Experts of a small language model.
Size: width 128, vocabulary 6370.
Experts: 256 experts in each of 7 layers, a shared expert of 128 neurons.
Training: a variant of Muon for the experts, 546M tokens.
Below are experts of layer 2 (counted from 0) of a mixture-of-experts language model. Rows are named router (the router's row for the expert), down (a neuron's output weights, with its number) and show model dimensions 0-127. Each number is 500 + 25 x the weight over its row's rms, rounded and kept within 0 to 999. Numbers have three digits each.
After each expert's rows: a language model's description of what the expert responds to. This comes from a sample of Wikipedia text that the model never trained on.

# expert 29
router:516472526459484476494515472475498516534463486504560516495475527499494514503499493503471492538508499518505498504539452462493541465518513520545482446520535500517442475493467503507472494508495511506532473519492558490480488518527487502534476501484459445504515536471527441519509523521506536526507517525503508479518493544529499491500517500494480558521511528494480496476459478531485511508537
down0:524550506479562512464501505529514497509522464459488522519495508527477504495532543512551534496480468535513531527496509497467483485497471505507468478494487499464468517468475526499522531525553487495537498476537504495472505472468508456491489502471505523478489522500496475542508487445506497512474506510493498506516487446536508508484491539528476577515508484503521517495477503484517519512568
down1:481532478538468480439494528496526506458458532518543498513490537487479473505479504474524562505500527491550512488485461522460483512474470447495504512501487508529539525517520535523486501506523509515493478492465487511517476508476480496444525484455513515544490524531492469518483473462499517494439521485499459498504506470500498496495478499457465483534501526482484482464525514479509490534498
Description: Capitalized first pieces of proper names and title words, often after headings or table bars, such as Ang-, Bal-, Sing-, Tur-, Ev-.

# expert 41
router:466505538463471490525515495481495482537468482480488484508504503540481531500509489538516438510443532482485502533556476499483511466478515451536455487504489516514462457473513462472530495482493480512504505496505524515475473511522440493538518499516487494489504504531534488500475494538533516518501520499547510503540481501510495519501507526463509508499488526490474444513454475493503550459499
down0:465568502497538480481500484534500519488480501525481519491520505507467482478470491488515577499497474488457541500474488515496505528474479530496451449489482493506529495529496532519499517543445512465507491514508501529489484537522521480511483517517478505537485467546506495509502529503471479489533480516529469488505511481487509517522443498498522510516506424497470488488497496452499465469535
down1:494472506455513464494468511482474498477530510500493503499535528537532520545506505506505504486528501484512493544464502467481502526489555478523504511502516464466526488492474483460478489485482476496525498495516510493508538508501478565450540466457522494478497530505525474460472448522478498550508519497520482495503475478472522491494472528475527459574513486531510467506531490470512501499469
Description: Short two-letter pieces in mid-word or at the start of names, e.g. o in bibliographer, Be-, Le-, Se-, the- in theory.

# expert 17
router:504489491493491523533503471485513484515491504459490481516467540473463545519492464493514465506466514479487507509540511495524486490502504515559489501484510512554483483455495502519473502494494482520539543520486495525495457511520500502497514517458491505499525518501496447496487490519580510544466464490536513469488468479475466498477508516477494516502500521504502412485494500560512546521490
down3:525493471511489530474535516529524441455512506495490469504503480486528492504488490491506504494499526500541522485528521518516464497455538492463511520465534486470484481500499502513491521522494512473528501464448512517560516489568521532500521509447512532495496486520463503514500548507535536462500460526506502514519468542468497522499480467485515488473471492452536513510498510496531542496536
down4:507526511530516515502543503514568495551500491468495492510534457495517501468472449501471509490499532501527486421498512522499469495457504488495499476460511495520493535502490481510525513476517478462507465489492505490466495499544593486485518516447488502544492512475490484520522496455489472510495518464490505483486501521491471484449507511476502519481512463506521491527475510492466518469508
Description: Concrete content nouns and word endings, like film, song, club, building, built, -ound, -ue; also W/L in sports result tables.

# expert 23
router:511479522460491469473491507489495473499493495489500520516494473514488496548494493522510484532490510481456483514523491503513463413508533450528499443508502488506476510495510457487512467482474496487530505508519518508471495526497464498520503531478492481528517559503552491525488459523516536538522509488539504499507521501512488482488496508473488511545505578525494485453455503558472519513492
down0:482530473534533452531505501526514502518506455458497498478502509498488512501547538484479539516495505475535495496475512473520533556484486519523488500510510509539501514483472518469457506489479513537481509494479470501462529495492501521528547495488524490471466425501471499499483468502526499507505481556492478520548514523503523536530535525527494460502488479493533534502467497466504542468464
down1:453484482476530497510470541495465496544528553485547523497518503503477505510459468527489474533510458490499474504544482500512524530535535511484513471481487460527486496524514518480474476495540503492490472534501471514542484505480496517479505518512504508465490548493529482455487549458463501521468477500462510533479515475497539512459480517515520472458515494468454521489518490509491513540487
Description: Opening stems of Latinate or scientific words, often in biology and technology, such as produc-, gen-, reduc-, comp-, mod-, electr-.

# expert 3
router:488464499456502529470513450511525530498453471532513483521500505521475539494496492519511506537539526488515519547515495518483505477498503476555499473509522477546471535473496519470491481463512524508502518556490523471520479488513499540557508462473520473514549517504529492478480475500510479532474486530512513504494509497489485480511526545496529525550536475506485451478496498546511539510513
down0:492475499544538466495503454475504478485507482493498469526531516533509562474501538461532562504541525541471506483485468499514504524499493512495499458543484493460483539496507469505443474511504508556499500529519493502503522525513534524498507500502469508490525508508491544517480491456479448511497501480510511475502505480514527528485506491465474510549534503481498520551513483513467513460532
down1:479467494514483539475492518510483525510552563529490478473501513535515507475500525525524486505563562500525477499499580510523477502503493503440519502486504501500491507514518510454517479526499519530504491530455466456468473510531497528483533471516486465508515478496511483473527497518491477494486495536501511499491504509524463561506493494451481505537528511495485525512519486498475505480548
Description: Words after past participles, mostly by, from, through, between, into, plus -ed/-ted verb endings, as in published by, received from.

# expert 22
router:493526482495471507479521468466530506532465497503543506481488546517475496512513516522463481519482529504514495505500473473457538442522513482489487469464499484531479484460456512503479477477492496513480513531542529480497500521520503518537480510484487491534547530509526483440467509528503509560477468534523515495550501458470514469493565521498502510493497539484486491473504529521502502516466
down1:518498491506456502506484475507546502462496492519477495496500479520467456522545469527474515514546488528529486504493500505497526516468516494522484491447530524475494465476457508499521538450507491484515525549478570563483508504459470526487489468490487501497487522511469511496441513484503508515482512490499515493535490476479572518479490496480492501497559489502550509478462492504505483499484
down2:505497471475508478499511485508526472521480502533553507511492555475493544540536474454522522510482539492463500485529500489500500505521539526491478489525537514482514492457501517529441517523507508520480493485466508510503506502535466442463490497413469510500468478434508490496511502511452491458515511505506472516480481509513492498488509515503512495459505533509503487509530486483541489546524
Description: Final vowel-ending pieces of non-English names and words, such as -a, -o, -i, -ani, -ez, -ad, in Madhya, Stiklestad, Sochа.

# expert 36
router:488475518431486520520480488519512496530465517522551509453511507515478477488525506520528506534505563485480491525520478470495509486502521495534509454486497499527482524450512480501492520498483466491481518503523532512468525501521478491525509491479522466512526560518543445488485484501556478489487491491521464472486491510513460508514528535461498526521508518512507436453522510544486493496507
down0:475532490522510535513508523502511493472501481507468526503470482509554485531464495470468541503431552525506509516513530512496470526443501499516511539533523501482495512499541497535478498507479469511518525535518485490526492508521492478489495483459479520482530523484488504470452487505453524499456501472522502533496477524500495477481521489535491490473509515481496466536458547466561526521521
down1:493522495486521492526515508476515525480487522497581508537524479475474490559468496538477475516511450496549482540503490529505543572521514498486504516541492501469475519521503507518518496523510518485506520464484501455492541538489482523510512452503540485480454542479511509492524495512524454516509504485483488498503533494495471496494499487547489516489493508529491538529503549488468502530478
Description: Past-tense action verbs and directional words after a subject or was, such as became, took, moved, up, into, along.

# expert 47
router:489497494487454519476504474477518495519457516499521516511455523509457498494553539499458472533486501501500504497528461473484516472520504485504454491506498518507487479472468508514499447476457484499496469535524527492518484495518515515510483531502491455506559526491516473443484505524517531513490468551529523502538522484457485491480567479480476514488471542504478454469499514535492513492486
down0:524513523491483503492488462467462464487525487471496499517504444501487515570544454498468510504500501517502490517506487468474484520466506543468459532482501529479504493481506522466472526511507487490504545521485509498541509555494525528513510511499499502489514544538543507532472495469486494483455490518464480464494484496491542512495539533491519483473525474533559527504456501494513539531490
down1:517462492504511510492480492492479465505524465507518543539516501472505487488528433531516532502560532513545487494498480495533489494495488567504481529507539498452441497503466482474514518524479492491488500504483514482526503510484516535487488450465477517494507467540494510523526454489504469515525494519489472482474455468508495484524488503525469518471501515480494494517535570463480518518484
Description: Last word pieces of foreign surnames and place names, such as -en, -an, -i, -ang, -ov, -berg, e.g. Vierkirchen, Oudtshoorn.

# expert 49
router:517525518463463492489521466496539483544452512528520500498516502512464531476490474513490518486518521442525537516531457455518473455541473488487511486512525528496496518467487512483507432440493471478499522507506512511502470516515505519514493514468498502521508511494540484439447493507535539513484478529516532497529471478520483464491519526511505515506483541521479461480508500528521485485481
down12:501488482509489536505534517496498482520498460519507436513503499513495539521486551509490552462505462495539471482521513507518512529491492536495524492494481480467519463473532493504510503503458508505497519455538498530523527484520471512440481495533545500558530526545481472504475474494479469499490515516472489461499503533491502485489489509510528511466474535525526531469488469453488549485469
down13:546493460515455487497550489531543490480487507518435488500465497519485477529514564524500485492489448513497515477474477498525502498497505475514542493475523476480518516492476502493470489508485491500483549500513519512529484531517487518472496504500485473491519429527495498482500488458516538499497481508458456495503481498494512519512431528412522512473498507487502494492524453499485499480500
Description: Endings that finish a word, often names, such as ive, ip, ior, is, ing, as in ol-ive, Phil-ip-p, jun-ior.

# expert 55
router:473492544488493501482493488435479451501485502516518472485469528490466516518481528487480519527488498488469521532532494475477482468487479484549506455549481502533467504487469490521507529531463507516497473513498516496488529515536498522512515522484513462500526502526494489459513498534532473514491433505527504456545487484488457514497552513495489538504490555505482463512495501518465466478538
down1:537544504502479467483539482488539521510532514484500479451459475507511478512480471519518456499463456462495523491506449500487511490527527509533488518486490488500502519523488523506522488465540457493462526500499528497462504468534529488472491486528494494535555494500497512518542469529516536498492517526465547543554500515507529470464507464485530502469496450501507521482473530507499515500486
down2:511485466481449490533466498492493486517485490523513486483500469478459433558503515519498560536469491514512512519493510501489517510485453475476483507493471519498481572494515486480549439468517504470498531492495511488526477465510494482503496515485517476494497508523500450459514449486478506490533487477544489498502516510513522504517538508558567504508471514500501474474499498498490505526489
Description: Articles a and an and the words as, with, including, after verbs like is, was, become, as in became a popular seller.

# expert 61
router:481506496476477483470498508484530462509475510473505480474492517547460515552485500527471530524505517499457522534536479440497481451525482487545499466529527494500473525457515514504494520495484496501505500505524485541529498520533505517468537497504479448529523509531501477472483462511528505556478464490509481503526500465519450498509536489502536511537474548518515474502481496487463481475527
down3:482493524504535508516462516539506481479504469488487513497479533500494497484521547560496470502493494490506486459491524500481517451491481508531545520507520450489513535513454510518463471531456511485492497509448471513490480534504510468484525529501526484496493483547483489476510514490509491496534507483522470519459505515508517501544530513529508474501529523452478484427506504555511526442502
down4:517479500514447521497478542514536511483498514522488479459519521457505469476526456537563500507531527541490496459479519528502524486465511490523496523502470492497483467492461529499487548506507492501526557505505509501518495524509434478486518526516495489507460459521486506507510501488465476501508514529477500510525503505529518551515490543489578490489490504494492468489495509531500534444494
Description: The conjunctions and, or and &, in lists and either-or phrases, plus the articles a and an.

# expert 32
router:479462541461508483477526489529490467515507462497556520508507540501493533516509517499518445498516507463483535510546473472513516465515493467523500467498482530531477488483502481475481506473434478505509538509541566512489534488523469502532487521512517472498501517489499505510459472532530538521503457503501477522502534505534478511504525509491521504497520559495476477528503462538472516507506
down0:511531490504548512550483514520445508476489552486501492511518477453513486488489474481533512494447459465552530487487502479522465489506515497511460473492513500514519498487486505500489514512500493501493494489506524499503490499455488557482501431518479507478504551559563506491532505484493540530486534538458491509486466472484519504461468468478521506521517531475492494525513515485503465498506
down1:462559521516476507476480510520534543499517468509483497495470485486528544469497477526522516484499511512496520461484490501468496474484487488494520477475478506541520506488479473546507498511502513490496497506533517527526503540528501472506573538539534487496468511473498533547529559539457527517493532462528520485522458493497472482511493502499542493494548475478508506529511450475499506515482
Description: Opening pieces of words like co, con, bas, oper, post, pre, such as co-ast, bas-alt, con-currencies, usually after an article.

# expert 51
router:495453514468506499504551488525503478499473502498483517489472537504459505528482511484490515491492521486535528504503474462518510506486474479492465486478505502523472467489533504539487460443475488484484508543460512528487444513516505494502500512472500477533554505488515469495473513538537503538447500502521476449500488531477496493474531498501472544535470566474491464512485456523505530493517
down0:504506494507483478538499491505529502500498490473472499487488468495508534530485475516480484442510467515533474499526468523461504487524518546539503522515497507507473500558507476522502506529455474503487485519506476511432540532520534448446484550490501495560478521513525516496481500475485488477478512474511546467516510501524486499485529541487497492469544439512520462498516517481502478490515
down1:495497501531534483543514465513465560538510474486496515497493501537520515487510487481516462524529488480512499486510503489519458492539510517518458507480465478570518517510460505486511444500481443478494517489498470458483499464455474516542485469525513493493498518509507502487525469507470505542492473477510484518490501456471487483531478503486474508543492484482449487489497534544452520532498
Description: Wiki heading markers ==, ===, ==== and word-final plural or noun endings like -tions, -ors, -ents, -ks, as in Pythons, drumsticks.

# expert 53
router:514504526469493493502452431499508507519492460470497487519506502546477537512502482498492479515496557515489491524553496479514516487504505451515472438558544481559483506451459454523517515500491480546513507500525494521491516524522461519535524516499505502523541517511525492487516465524520486518502475490526489501527481519512467493509496515486527545504483533543515491494466488507512535482486
down0:528485536521483491499491534475482497488469503468517494518511483562519500472495478494504462534445519493496485525492471515522498521497467466479494458513522468511509469487414458484540462527530494534550477511460516490500531489506479485493524522487543513488501490502497505495528473514441516506506490450534501513540533555496512475532502470502510481491507501506519509525458516478500532471497
down1:500520437505456485539493514502513492518528526525446482500500556491476544510475505520489527471482503476529450547490503510516519544513474489498488493518454508469491497511479545510504500490492487526521525540500451494479505510480501490536547452496478517465510513517463518477511537474488478548507488523466505527457463500513496492509519498460453516486508514522521525486506531482509520446498
Description: Opening pieces of words and names, often consonant clusters, like di in dialect and diesel, cl, Dr, Ad, El, Ed, br.

# expert 37
router:469511489474504528508531447460513444502447432531512536512493515472479501545503490524490461509507516464485503560524486489526474456539485498533501504482508479532529508491471483506489506511488497494482473477520515510461477478469454543492504528493507512502548539536528496470515533531520533501489504547552492478494514509482491493446529517501470516493497499514521494515497486520485512500528
down13:505495499511533471518497505495473487498511501567491512485518493418488489531517498505539506482489523530468468518480519478498551527498499543452506483476515509551514532496499471488481453542520550529506526503492519501477481487476522525466514496505510463499489514529478511485526534488545529475516505502482512486489498501498493482469530532546469475451471523497489486497489475536510469463558
down14:468522537488492483455496524480508501487496503509458487503488543505491532453498521501503449504544489458487497543490536491506520503503482516487495508535536500513513507522469489448540511557518525503497518496533437513481525491560506465463508540478524506474505479495423468504548517468474513523540467485497514531477498513500495485511512521491527503504463536505511530520512520482515517517501
Description: Periods ending a sentence before the next one, especially after a name or place, plus periods in abbreviations such as P. T.

# expert 30
router:472485510469492501523530460473515449573491472489502472501516501517483507481510496497486465485482503495542498518520451490496520493493489471560486485536484474553495492465492487515473485480506505505470485525503528510500478509539502544534497480502494434485512520489528475508471479510497498530489482522478488512511491497524484468516527552478470551507541506482467491503444450512488562492519
down0:477528484535502489538541511483488515535506504520514557510493485526559512492472493525511479504452480510517527515493460494472520466448466520486499491506526466509512472494528424490491513503523487508481525473522534493480529470509453528488505534478487493480467484541474489492464531466453497506490507477503463474510477486509525473492506513516499520465553527508495507562471483506479508472515
down1:465494490532532517522558487495533481507505517481513476486513467492508485445490492471519452474493489507520497449493486489502471477506491497481447509514462450483491513452483491475527518501541491491492529457499559480468498524481487515506532476478478498477473504518465511521476518501501553530473456538509554480495496484516508499497495507465525546509491522455489500511505473482449553507497
Description: Month names, by, War or war, and name pieces such as Ed, All, Wil, often in dated lists and credits.

# expert 27
router:515528514473504513489505489482489452543500484485506536533493497516473569533506499501480444488499505465471525522516496491487513453511470489529498478535500504521501513483496517508484505483465526503473475483515486480507497494536480515525513562512514478494489572529557486484533539504482490528469482528548490491552512487521503511505566510486515554540486541479500470487480498518485495491503
down0:527500531476508501489513521513493508518498454518521460471464489532503519523495548492464487473526501492517512452531518462570459526524495474486474520539463485518478480508486512558469450495516518491541507466512476518471439524473504500523491485503511538501469505485505504494474466517469486476508478518494515494515499540473478499508509477505525457489473534520545489516507549492530518490463
down1:524503445472457522525493497499541501529491448527500536511484527481472486525501493502491526558513523534497523505489515506493505519504517530505473470484452498490506527432500510476449512540528494460510490514538474492518460476445488513518543495455517473516503467507469533499533510479489478507510539488468524498493508476474497526474550468503495505509510488473542456474499471493473500497515
Description: Mixed group: article a, according to, dashes in score tables, and pieces in sports-career texts like coach, season, statistics, Hälsingborgs.

# expert 48
router:512478474433505506472493479450499491499467498523537507499476546565488479506500500527491497493538529479523506530508493477522469436473488467526453492518496482502501535476472500508507468518510469505511484516517498496488497520493483489532519514482484508527488522484519490467519469511546530547524496499506528514503496463491479449528507530490476523536523526556519490456493443556491515497500
down0:481537525501477496478513489497520487534508432493439524488508483487487519501471552530486482487470516562492472530498504494463448489458481496481490463491494476464497487492489527503527486538521500505492531530512556495489460494530564507527484469445447502495471526499490522516503489497500498495495483511537539534507488488517490501472500519524543521500473531530517517460466503525496508516492
down1:516488497469519547508450494506504511488526475472492491484538480558546488510474535505526515515452497505475484517502503466459430479418478525466489505492510520510522517450544515487503554465507530512521496491530506481485507479480466523480515486510486541481495507495484532469509472559490500498508514505521469485524473471497510542487510521484498513529494509471478501528508452483486507502509
Description: List commas, === section heading markers, 18xx year pieces, and the mid-word fragment ann, as in Telemann, Dungannon, annex.

# expert 2
router:455490520501499514463454496457513452512494490491479510514495511522492551525500482471504478536479543503516500489513504454497491473495476462556472466484490514540499470482472519480481511462455493517529490510474535525521494513516484510520504509447500472508539516513519523502531482508557537554502484547523488475510489478469450472501545509479520511521511520527520482507508490519539460523477
down10:570542466474477521470510537471475454487477482519489526523526515527544537510528518487507521508478487491516494479503512508498542540483485505503475531507527525469497517481494559524490497503498517552537501466480492471521526468496476476543487495466539528527473516482520449486509519499508485517461504478508481540461524464475495479515525507485480507487503525502454489539506473549475503504517
down11:485481523544499511482488485472554507473536484495484468531519496508493483509524495487491497497490503483508463563489520482492490505502486521501540527505550483492487484523440472484536532496487496549473474514488519498550514455516548544528520495505489496477513517480537481491513514492511536500501507509440471559473547480496505477531514508486527518551509529444531503521496496483463521498479
Description: Common nouns right after the, a or first, mostly before of, in or to, such as place, part, name, number, one.

# expert 34
router:480484509507497494505519488490547464505472490480535511516510511488474545510485466503505459501531498475511517566539476460519490435505515459504474472490465504528460462490539526519521486475478492509525512486503485497524493513548505471515528511498486480530515529498564470502489497471511505504528469501499491474489460494460492505481565505498508493497536508503514450481461506547471543513535
down0:464498476514508496462493522506555480510507468480465500494528475443495518503473509457492499494515460540498510493486486515517475464483430530442475518531480473536446506545545526517512508473532462524483490494522507493516530510515521479474501483499496510462521446534499509526503503457482449501529510498508497470497490531482487531502514486510516484454541499489507538488480476508503521510533
down1:492449469517540503516511519526530528488548523474490479460468486442502429503525501511490489472509515500464505480488498519498520489488487487500498475487492509520512492483492522533509498506497506491471497523494500511526493540510495483489482522509508517553518431493513487517529544497494464546501499506491495518464472508442532523440516478483531475541464500461516450501488487457494444505505
Description: Pieces starting or continuing ordinary English words, like we in weather, high in highlights, spec, gr, design, graph, often before -ed, -ing, -ation.

# expert 25
router:494474510471505476508522490495469476525471494500508529487534529499509532517466484538531504477463524493520479544521486486479494450497496482508475471542504514522462484430475533509481442453438485497482485512538497532502461475509488516497486507494508457527520521476541459472531474525538520513496518503535520484526500497471519491484524524483513508546508516516534492472502502485503527470452
down3:503476504545509501500497467505478462533529497545522536508528448527515462450519499506533517488498505474527533468548491505481504533505504503497509503505520464501466524490478467485533541517502499479520485537504517532534512485486464457462529491533473513556516491530486529453479494520502515501461493464521500459512453540490533529485489507518506490544527513520510528514490494448542500501502
down4:469494494543487500457504524468529511496521495475474435514490496498517495505450475530515460478507514521466513516506472485507489462538496512479478550476511483470464471537491498479554478478494483500474457456523467511573487476516468511504465486493481502537483485502502505455478470496499486527513509509518514521505481517514527475480505485499526474465520487540478484499523567457482488480484
Description: Closing parentheses, braces, semicolons and table bars that end a cell, list item or formula, as in \right), diarist;.

# expert 18
router:495518517466501502507482466488519496517470506484489478487496501512492544501513462503499481516521486507505522526525499449539516495470500471505505452488457513585478476443492474457496521510471515519476473523530513503461482537486497503502475522510503470510495497506535493516487518507513525530522508543538443510516475498524489539477538529498504529553501527520536483467470473534491546503546
down0:535487519523499512525508506498524506508485498467504542554473516525519505456507478513519537518532447515482500495516518527447508466515480526511518542518475532481473503490498498442486510519489484527538515517511509530551502448484537521474458489494493480510496509518464500498462524532484530486511510537482531489532456495508484480528513475475486563454527500442503492505477494486507533521477
down1:513469453473510495492460534516483500516481512543518472481506506518520523508472513500498510498528460492494484458496484456493479482506504515494468526514479532521476478509517544475489456473523545546524513442478568485505510518521514540474497523543478465498468528473495513498496541474500496517524464514497506543473509482533495476501499508507434533524528499485512524525504549544489474490505
Description: Table cell bars, line breaks and list dashes in tables and lists, plus mid-name pieces such as ne, l, se.

# expert 31
router:486459490493497516470514455494502497524433462497528513494475509485487545515559452488514491518493506448535496534536490493530481487545494505515491482518482502536485496497507477498506512515411476507504481513532483511493522520457515487483531533486519454507507520505559473460506489523513484545483512506506479490508482463526472486480536500470492514535506508523532494499504515542530523503462
down1:529483518533483499509509477542519464451499519467509478524516462498522448498520495521488503499495512498529559500524521477452466525529499510502536522475499472480470490492544538480512500548462465475525473464491524468544498491472476492486475453476515513482513487510499460460507489485518456504489522472551508502520526479513514528518479502465471488515478499524488456462475519480538509470489
down2:517453523511484499531541513522516483509521524512492528515478477454469450505458470484487468498488483487479515539454413499458478486465487502526499487468487483491476511522505489496492513560490476531510477479508496469490487513477473475527481472507500513463467543550479483522493544493487496539487512517515493497515504480542489487538498499489489498555496521471540485457513486462517487509505
Description: Single capital letters, degree signs and percent signs right after numbers, as in Cessna 172M, 45.5°N, 2C, 30%.

# expert 57
router:445459501490462489492492459493515466511480499480538514499478529522493532512501510545518449463491502499507483518500493497456508462478515479554456489516466495530510530460505480522487472462455455503476548536484484510489463495515500504498473507518485497561512522489522474498500519560545498525486511500530477515490513496488505472480528500477514536558503521486506483500487439492514506482506
down4:506502514473466539494481512559498542514454490517523457516538440466463500513451447487558505526513493469502504481490470510470468472516513544512464543483519536489496475516507478522502485488494516487495473496495517494515526486484470469463469505488505505531516512460490518505497489511504542473542503491516514481478476491480488505554499473508496485468485470485474465505432494491471524523506
down5:524494543510533477512470517481537462505498497497498488482528510499508448472496533454482493448508479513525516539534527496503517500490488479499508546512534525509510481466505525469477491519530460498486478477459493495520495470483520560501524506476494528456479502483518484438479489527527494505505429509468508498532487478484533482477528495490536469506514444490504482439490505527465482493510
Description: Last pieces of longer words just before a comma, period or line break, such as Oblast, April, example, languages, years.

# expert 42
router:500539521479470503523498447516470464530481472495521528520515512502498538493520489523508494525480525519507522509535472507522442486467520510576473469475499509506485488455472511491467491507469490515532517497539522529535515531466480505511513518487510485518513537506539474488471541523541535503506463521499477491502495518483478508491516537496511477505498552457513516460497504576501531530496
down0:516473473506489497526506513466508478512492487473440521489544527510495474487492503524500525509512506497495502461450539446456485525532557490493495499504473507517539497509511457511494495510524491540469455524534453502475446458533494497517506494531508486495500513503522502537551529523495448512528451474508511477551520472524522513501503490462469534525506483520504497509505501487544495537508
down1:514502494524502512508512494509508503462469509555503527504533471510488434510451527473534475525507514537518534486527506491502527465503531500509535489471468526477476514496494490513494508496521511498490503509485526482539514514518542481530522490475483498522482482525483535514490572531499494512492441426464483496438517501514481529488476489487471439532503511473478455491524505513478483496516
Description: Nouns like University, School, College and past participles like born, based, located, published, usually followed by in, on or by.

# expert 8
router:494503521482443553468465468440515484497445508483473506527500516508480504528514507499468473525482539526478513554495469506472517455503490444520481472554504491515455509464468492493504503508482509480481509500524502487498487505462495485496515539490472466516523515464514494486454535530548545526496485511523518500522517522497512481524538487520480540488508512534522487520497469512540500491533
down1:502497512507504482445491462511497513517505487510517426487513501516496499520471530475471471492507487491494543522470459471510504464481492532522491495481493518473479519509511470441524513541467503534504517535449498489480510511485523449497463468522440488540500518480469523449513546502522491527523462510507519475488488481506527505543470486499480469483482491496535491443486466488535498486495
down2:469524454468506505518485511445449510501511529500472505490526494528459458493504497520489478476481491504520523471509488453548471504509440522542491464481484539507513471489468507462519522491484485495496538505461521539471554460478521502462506482465488463489497516489492536504486489462456526522474493516440519505511478507494500501487475514490529485476498480515515498486458450491506527475502
Description: Single capital letters or digraphs starting a capitalized word, often names in lists and tables, such as M(alling), Ch(loronycta), H(ard), F(iddler).

# expert 50
router:519517518451468534501483461538492471556465468520546485467481523484453517526498481497529516477505511501473496511537486482511495507503503473523515461466511504536497518470513498510481495487488494504556518531481496524520502525500482507551451519514524484522487551483518482453500513488509497520496495501526504443536527508473483474499516545479517519569489528494509445481509500545491529510490
down0:497460491521505547516526475542569501497523498505486504521501486495487542506486482478527487553525531547507500506466485478481528519537537488526489537519512522504511550508501517511534489522500502478506502512485552549530486533471525520524475480505537508457471527516469543498495491509488503472506559480541449554506503511521544491524490503501501504489509469504477478468496476501526527520480
down1:527555526558494522522496500502481495473478480504514516502500461518509430489499462519516524491501460516555537525507495505508546523486467506539487469459508448485474480519468483474491528506520483489518476494504516490506523484505460462447484460492549454509517512506514516468482509508438499524496512517476518494467506502525486508475495497476508470460482502498450509491465481477528520488474
Description: Small numbers in table cells and scores, such as 21, 3–2, and past-tense reporting verbs like received, announced, published, recorded.

# expert 33
router:508525507500461522443503414455512483517477461521499498511463513520471497489477528527494486509506483497522516505533507468518498479478504442507530491528470510530462503474476471494515498511468482522494543505513505497485519512511512509519488520475504473545540512479527501517521524509510565536481468509497497481525478521496507508488525489529484553512483498500554492480462443536459526468492
down1:517508472480499516543509513504522568515511546460486511513515511514490473498509492514488467498505466489518509535498520531492515509523527548490556467467507518482475497497482502485474485530469525467495460544486539504419513529477527553483500497479488480502497452516541515520492491472490510506472527468527518500489526484483472468451474513495501477494509539512522483544493478541511531489478
down2:489558518452519488457504510483560501516496494529489524465534469534476517471534496480481531525504457542516532566502536530495520521485501505533471447497527500469473507540462450462490480481514497491500509479477495518543513481484455491548521471503482514452488516518453497509498540470492499493491506484512510505514500493516460526538486532510489503515518508488504464518503499520517498503480
Description: Single letters b, B, n, l, d, N that begin or split words and names, often in lists and tables, plus table pipes.

# expert 16
router:530485500437528500503513494494510478527475456463519510536501518501492519528507505505490471482521507505501513563555462452474467439510534518502518435546510500549471469485509520514522502471490479516492496493515516517517515517476471505502524539498495505525519552513521477513493464506466498528500473533521517475514507541505484497472523509492532521486532525506505499498473470556492534462481
down0:476522533471529486478496478519450498480516516496482484518497470489482474547501475495512520514510459453531486521503510523505514488434472501502478523532500475468496478507484459531505460501481512529491477481511496493500463513527502472490496445489547490543482530501480510474493488533497528507489475492445544506496458520489454533540514517517489512518494548479513484552497534485523526555533
down1:503504488527489514510563518524522494544490467453479531533530458548552503509494482495472521504496513464486479529503466539463500526486561523473455483517546481498485497478507517492504493509520533497525509511525467564458499524477546496492509533507491510494520489498504511540515483449451500516505521519488491489504514541482504480514491501512541472518526449526479495524528476490481507496492
Description: Word-opening stems of technical or Latinate words, such as comp, fr, vol, aut, electr, econom, cont, often before suffixes like -ation, -ary.

# expert 15
router:485461516473451523550462456477463449535452505480526497521497488553493514462489510504506458529517507495503506542492450441492493498533519521531520450489504485518504505463515539539488474476476494526508476557507517491484533545515511493534480513492492462487498505526479481479456501513499555517501486535497475495513506483508490495499533513467501488502483515484524488476496470528503511468514
down4:541500497485531480545509484534503485480531544495507493536496516519471538489469551481528502512501492542499492508517535520496513511489514485537549504491464506517545435455482507479529537500522504499522471516545511506508521530507508509468569467479522495440464527508543485481494490504476489490501530505515489489528515503507529458481495542513508522459491504510536555474507510481490476503490
down5:491507509451507545499499493435518503481472524508525464504521495494510497493519525492485465532500489531535511496518534504501496482514498496510519500533574557460487513502493476484474483539465502468496470496520517501502535494505467481478516514479542543516483465512540472522470538559515509514513468476476503513516504513497439501468451487521484455508520496497457521509511453511500533475499
Description: Commas after a word ends a clause, list item or introductory phrase, as in In 1936, and Michigan, plus a few rare byte tokens.

# expert 26
router:475511543488498527458458455498514459529494476520521524517501526525443514498481479502497478515470507423486492554522509463504538460495485514519479485502546526533491517502476509494499473498463469506545498523507494480514493460502494486495500539468485489524493511528541498502494526488547496534474450503526502522542515543528476453509534517500498517510477495476493453479465518509512520505490
down0:493527530517540501487521501489493517466513522493479528545448467505531508490494534495483468481435521465485442499502564487498471472537493525497502527489516500530549506493480511452533482509516544544530487527513455488501527501520514546495530533532533492506472523510513499536498539464495518551512479481475502512488479486472496507504497526509517476513524483486484456509511500507505510488448
down1:500489469555507481509532512500464486501544498477500514486519477530465486510497472549526477523498492505497529546482479512537494479473498479523512497462538494474490523498529480500531524559495510506500434500519497524474517536478484518492462524472495512475493518511474491462549468494487458489515499534488499442471516518483520503465480512479467515567522500436524471481472515501500513523499
Description: Last digit of a year after 201 or 200, often in tables and season ranges, such as 202-5, 196-3, plus the following separator.

# expert 59
router:508481520439488531514507474478492508517440471514521513509501502528492502520506465530486479529504503469531472534515445509484484443486500513501481488497511529516449461460519498488495502508477502476558492524528528521525471498456489540506474500502510465516529528501527495431508483518491528509525461513486516504519499486531446472500538507477543539526525502492523467469506483499492528531513
down0:517536554497511475473501520536499503511493468500497500546547449532489519531508502532536487484486508485493492513505463535519445451534536558454499519473498518484496503524511498486518484492482494518504465487497503508503496520477543525494485459459499539519489484522481512484515491534450504480491511457464499497530525459521477463498513513511559500494517530513532491501479459474470529527467
down1:485525526476519469485467492503496479474500479511527500532518469517472523506486450500504514503452453500455492505502512537501534515500449462538545476499502518500533490475494500505530507482551512482509473541463490543502475488527497470472540498528480559524470523513529474483480537517528483504498505534483535508515478546516457490456527500481476493492460477527470537502512492516515543487496
Description: Country, nationality and region words in names and titles, such as United States, American, World, South, New York, Greek, French.